From a checkpoint of a small mixture-of-experts model trained on Wikipedia: 23.5M parameters.
Below are experts of layer 4 (counted from 0) of a mixture-of-experts language model. Rows are named router (the router's row for the expert), gate (a neuron's input weights, with its number), up (a neuron's input weights, with its number), down (a neuron's output weights, with its number) and show model dimensions 0-127. Each number is 128 + 32 x the weight over its row's rms, rounded and kept within 0 to 255. Numbers have three digits each.
Before each expert's rows: a language model's description of what the expert responds to; "comes after" lists some tokens at least twice as common just before its tokens as in all text. This comes from a sample of Wikipedia text that the model never trained on. Tokens count by the router's weight.

# expert 57
It responds to: Field names before colons in infoboxes (Subject, Motto, Genus, Location, Personal information) and prose connectors like Although, In addition, known as.
comes after: "\n", "-", "\n\n", " and", " was", " as"
router:111125125085189139134136137171156130115109152152092177149150188180100133096161067098166154155126153141122148126167153168105131148155123132122137114148123095156177142136114182137115100179127129159194137148145093114132162150144153153119113117140078076119122180156119125056129065164111155056131075143143097124109110144109176133054144142071140188108172134176095107097154218157100146161190
gate3:107118170140079135129116099135140144102085089121093127116109129174142112114154146133133147115133160138053154128108206130076164137140170106124063066146092148160212196144101118114082129114101085144186111136191121148069129067132109207144156099133153079114084145088104106127117097099128102116152054167179125092105165164110146107149106149110105121127118119082105115162121134181077095166137
up3:143052114204167121135125125093092122112075172091115103132100066122194145133177144129086115129109105139161105126158111146138098183111162129116164134153156117139136108058125129144108124154105154058177103151105098169104092120149166134148100107173132093156102069184093148153149107161091153152134051157152118113110145105117155087090111096176140120125115109105183106136114095065147161089036
down3:122162133130194161158153167095152128168149171144130156194142113097135147151155131135124084139109228165187110144148123138156109122112156151105121087107089174109102091089155108099108138117123120121114047102153181210132136150117135125177176161111133144140124085171097167186119159114100116158123139119042086125121094089185186107170111098170124145118115156085045102123100137138125133127126
gate4:091121142188113140112109110124140117176109107126151148173182143164102064100146149127066108107131119126153176089090196130142169129080136149104152134172133133106097151135176156083150107169096174175203118137101117111176138146137125121106121119109101147123119188099152121134059124153129095151152130144099116102204196193165112144138106112104075124108128074089052132144175208123157107096134
up4:146167166210114110141138165135154139121179127152097113082109206154076127155117126099161167131173138131078168136096144112103097152114151136106116098140171152130165164127121117118158073133166134110120171121121161086134161158098025160127153094076126143000151158105093069126135122091155137155130159146141119143150157148162116118104093110170096078155136119114107166099101170116168182138146
down4:114136062141040161145150119134144153126096167132060179092185144136118124145163132128148161092164145023148135123173157125097137092126123072089088122113185110122122162115115131190134141105127124179128102148149183106111131088072155113127109124135136064087156171172129126129131051123165163108116151179124080154146089188127124111138096162129134107144135134133112104112079091064150136076162
gate5:140073083041116077112146114160135133123183111096113111117081105127164117111162122079119069160066140093174114099117144154136150199137156153178123076141120141139149194099092141105072143166110130123173130188126134119104119155118167085120077090167131079129115190178163147112153170162128106150096163151159105086106085111164139139121190105149105135164131183154130148103192156091148096116141
up5:087040149145126127175130170157138070159155135137096149092109169117164153107142102187143072116110148163117098136118131075045095147149158157111144204083070150177087090115125136119155151115180134218133120139108114145121176179093095156141113159126145159140125132137139182066082126112133133117086135117145061195102133129151105097131164136133153159080145137083119157175115128107152136099154
down5:152082153090109143158163078122133201154144082121158130144134071094180171118092035143084111167118111166111079126117180085158139164117112120163157167128102126120125154066145142147175160056107121161150163180105123110098207128139127099110124117083165170095140142112158121140109134124093160165126181095130159175142163133155128144145163104110136101120089076106084132171104097113102068123065

# expert 19
It responds to: Commas, "and", list dashes and field-name starts in infoboxes and data lines, such as - He(ight), °N, km^{2} (.
comes after: "\n", " =", "-", "D", "- D", "- "
router:159128175147145084070099145167116122170097126140161107169114147105114152151146166099116138132100117083159148136193122201075131143095110093182138135122122134187116057139123136145095183092127158143122166087108140118113127127106111180177113152147112139090124137130097084072151057153119071168072136170152151071165143089116119116124090093088094184126160158079141056094117185152155124133084
gate3:139168151200144100184103107114108146140116124156133123175129100100153134125126086073125102136132086088150130104126133143146150156187133173148105166159072132174078111159139168116234105110096113144136118111116141161171108110134121177174147136131187157059158219130143135094117072141107080119149121046066166158150144135129107105147129080099103122149096093103089127159090139128174083135105
up3:168162121085123154153139084141136127153117138148121160125116091101107126143168153132141093122081149068087116123119087067125134186100126090116150104133140073118170132094084150194133126134164162110107071109160137138097156123129155089126142250165113121071131064187119133101166157152166168179146095182109157181102177146147113101073131132180093137136127112171088112145113175143152165100170
down3:123176144165061140131144091126135158107137157090175134124124093121132169088120102112126124172159153127123065110135130124150083111145148153108075135138119113102073058190114085096095112179158143072147059101121093102111138098092198099134099148136110064080190086153136130153105101158168112134087085119137133185098154145107153193052136089155176165134193116133117096108117131074134135115135
gate4:133118183139136150087094160152115129131136161109116104068110157166150138126172192132142182117135080136135097167127166121128112103111117136196109131175128130125139146112164098154106165126185146145099129129146189101140136182137069146168221110149092186094044201183094160109108116088130134188145157152161141083150098093151093083130103100138156155148131159140148101136097127085207114101122
up4:156125044144167134171042183150174113147117176093101065134162160091160092156157156130151115063174156105191143154041161113079106150139183143115095126060132072116168110099145110134158119121133136133129110095094112122160178133108088124178077132130130087133134094093126148100115124086125126139118098076126126190115064166117103099121113133104138144120169151085147144084159094131107133134140
down4:157101135072070135171136186080143127113111141089102094105183161109160107117111195138129048100162115122133109134138101086170164093097140102178087127113111146187104097159132093185121060081112139145150131159074132091070115112122075123111114072118129096179092065146183169115116123106170176168130126132096136164090138100132132136126156139121153171154175107158164140118156203097138147127110
gate5:114118101182129127165131095150082160106120133141088151087112099108102172143122088110136137151099144143184124145170144127073074087157079113189137101121087090142113167152078166063113098156113141173152029084157177079069121131078185130239114133125126111156163118130120087154130151128095148132134119127120166106073104182131162097137095136086138117121181130111163130099128141139121149174109
up5:147118103066139149072085119097133142182095110162138091171142134178135110134148087139123106138139108140188174126127089147167168127143131134195156130138121198134133128145134138155107120099136103140126128118139121072159147081100102098131115126195131102116150057137104153154142081151127081203159089132077101063092132209104080113136186127133169197154164148116130096180117100124133072126197
down5:189173124148146147168184142131089155144056156157128118141114106138170107138122104134101102074104154113112133204160075161106131114098119155095153140113096126138151127159117184138146100146104084207135122148092111115117106166122092147106113113137097111108245118140117142139147135076172089126126125086134148111139133168172121127168183129090176141103181150077166140141069086104134059057144

# expert 3
It responds to: First digit of years after an opening parenthesis or dash, like 1 in 1908–1985; also line breaks inside biography and taxonomy infoboxes.
comes after: ", ", " (", " in ", "- ", "| ", " "
router:131107122153092100144134113171119136111065095073154101054127082084176119124130101079107149057082162125119140111076087137108126176140096145119107141115096159136147077179121113164185192151119140122118151102109131125084128091056072119082093128150135108082142121110151111138189067129105121183109057121139161162182097157133141141130157134185166127099161114155093104198146104131103153095146
gate4:119114156102153134126133110193184163113115111154152079118146150162149140149159147114144137102064112120116154097160166111114127076077136095113179154133167097147145080143107085081125152157126176178204152180119110221113163138137120082120098115119108127068039179116117165091122080132088160080150154129092074095157159127089099151118132122181111081100152093151118128159145143140088141165087
up4:121165130141185084132143204144110147146141152184105099059143160147087061130133104122127060110081155110103109183086069153124162151105071144113178076106120126148135125131120077068118133163156117114075133127164156137186136161157159087086124135143121154094087118100116124144142066099121163159158105128102086100139143173145118084135074145094151111150120129129160135059097149179187178101157
down4:126162129107132128127192153176072136130154069095143136142148108119109153136121129110176132099158133109100171149140121160130115122110102168143194162158152143128083108142135054099164154166159179133120123131180106153125104089098085077154105086102080163072173145192140112116149154109063077152151136203111087121092172182124127174130151181090142132154170049149170123110112158118105103068123
gate5:137160151144141103186098157100180200131083169236095127133145113124103115086133114162123075152091182130091116186137133131118123110155141131150138093134109144181117104157181175126163146162171066168164139120159090103133127148132126126118188128044148115127151161117157125134158098172188085144157116135130155140194154132132098161097156174138068113160077162079090110118155123118140172136158
up5:085153064187117123073186182159157119140101094062137150111172154124126135143169189136172130103163101117153108166095127149196202120145108188190143110120153192130131129106136139078097118163109113122121120149105150065174143090108123104109107088152124170173079167110105201096119174195139094119090110091122151162110140126139146135086141100150106108164081139119125164087140120097155101113139
down5:133120099138098157145092121133061180114082152111086190190146152130140156101123140149099086183124080148146105148168098139192122079126128198092133127059130118117170158141170150161077114131106111111156101109125173176147205079090161113097135130157041163122094153144077146120106127123089181120122159112116107100090156123164135109144146151112121100152058092123155127140092063135133109092171
gate6:083125123094147164098158150096139065133112133127110110144169118152146164166161078087208135128152165064167175151124096125116136136215144104115104188112147206136106112097142110105112170146167106146108098117156120134134155123062173171100142103100113099104104127101099141146153172107114160135191120163150115120139078074169125129039079101096135089154134121097111086185188110115136096109102
up6:206144168141134167132127104094140114113108138100113176150070093131157190154063096160211122145161190141129076203142093134086125149147087161137101154088181137107139086131157112145140105134123161126038126152137124085178111163157115122120100186104162087170118098138153155105147086159158119086082110145134134118120177091139078121082185113079114131145113122156162167144092108110162122145120
down6:166134102138150076104118136149095123143174104142108147131213158101124075135110114127111082143096142144114130102098188112144070110107122115146155103106092194153107073169139189143128156186049112046133157129108149169192130136159137117077127111172102145149082154148127102140163070160085144116081084096164157140142112135141121167169138125098176161067193172110135174147107138112092128112137

# expert 49
It responds to: Capitalized words in wiki tables and election results, such as Seats, Left office, Cal State, Career total, party names.
comes after: " |", "|", "-", ":", ";", " of the"
router:168122103097145154128136123159151073078134181165112158141127171182193077064180103139140142127167113150118116139190102151096081068111185162092165190125170104161177133160158148141102107129156116129154087091137117126106089114087125113108112172138084110101081135162111079148146128145171078106155070103138108122165199173155090120091161156117093103185151141065139155117122164145135113096136
gate3:084119123124129117130103147062157171109116116154135166105171100170126136092136138104130160133058151092136107166126050122134122114124158085125206107135131106162155196199148162107056099110121064088167154038172115152120159108122100117120151157107145162134096171114103067163103088124134167144142131145086177119173182140098057118110063144126124107081126150153170143112151115117119120124132
up3:078125157188113129109178159158145045143143103087136089126139112108118115088072167178143161134155110105145119157160158087119094156198106163152164095108103121185143159164135156085073098149086086099111095135128130122130113142145147142073098111125074194159070141088116079121071138092123113091134144127122118116128116212136134075078134104083126113072048110088121151141114112158102150144116
down3:113104122100128162118144146170125129194096118234173120104110116110157145066143113165156105131123081161120117166131166099154124141133083176184134198126164098138152134135132144067132070207098202151042126146145101149093145112146126113129108104126101102102112147108124184156160130111093096094056041125106100115153102182106147150118118109098124136061133152133133104150143134158106145116124
gate4:144174168098109172156130143108155142173107146155114116133200121162133120114116093174131114142111128136113110130125146119140093082102085088121113143117133170176229104103108073203158192135158163109132146149091133090135153098105090142124123126145070082148142059127193157193169090111100118107112140071133108121127227163118141096113108145092075096173123142170067107149154153133138115110125
up4:110117132111074114099126115109132171068100112120108163069046100113144137162073094132122121111108135149106067114090132220122120121095140097088147167151158113100126182139179083107145102163094162173079113126151114106156111100105124130128087118087111105108180075129131065170160113166155162131101126216050159093078142135102171106154085157135121141165143136090123164145108142114074150150113
down4:142101103151138109141129127090128124147100109142190118090106116059179113067096142140104185138146129092139141121118115169053179120150095105126122135122110098136098172168111074078116123195148135047135115142193076081165095120096034134094146121104139169081093093191121111069122111109135173141080127096151159108110120088130134144132111130174176105136165104117091109167078127087114148136108
gate5:148082127159211153145151161132135077119051129168118151068078132178209122133132114152078108142162116096120149168105155134087145106125110077096169140107101056099124149195120156124129084146183116147123079108115127100155157110103092127165078146156100111104096134099123107219108162131106118150172143105113099089159132169200169129113103114099159145098068127109160134093129119168126104140109
up5:156087174161112104149193061104144176103084110136137098146070162192134163123086098150167164113166086187102147141062109109132146119149162131139182130138113122105175138115144107110150127132116125134086161156156107179185157082144110133053142112135127106140101114165158103071095139164110180122148127105085133139144121193144162117142157040164104130116168148112038079106096137134152141129118
down5:053098126169151070124083169112134150187071142136152082170136157120115082058069157113108135112100071101088143146170103071115165162076114141096127172131201128140131125124092059113173181076089113113112123106147168141122186143163127136152105120109130147099149123099104161119121208129164155123114104121091085118194151135142105165111128099135077149102177090141135135098141118161086125105123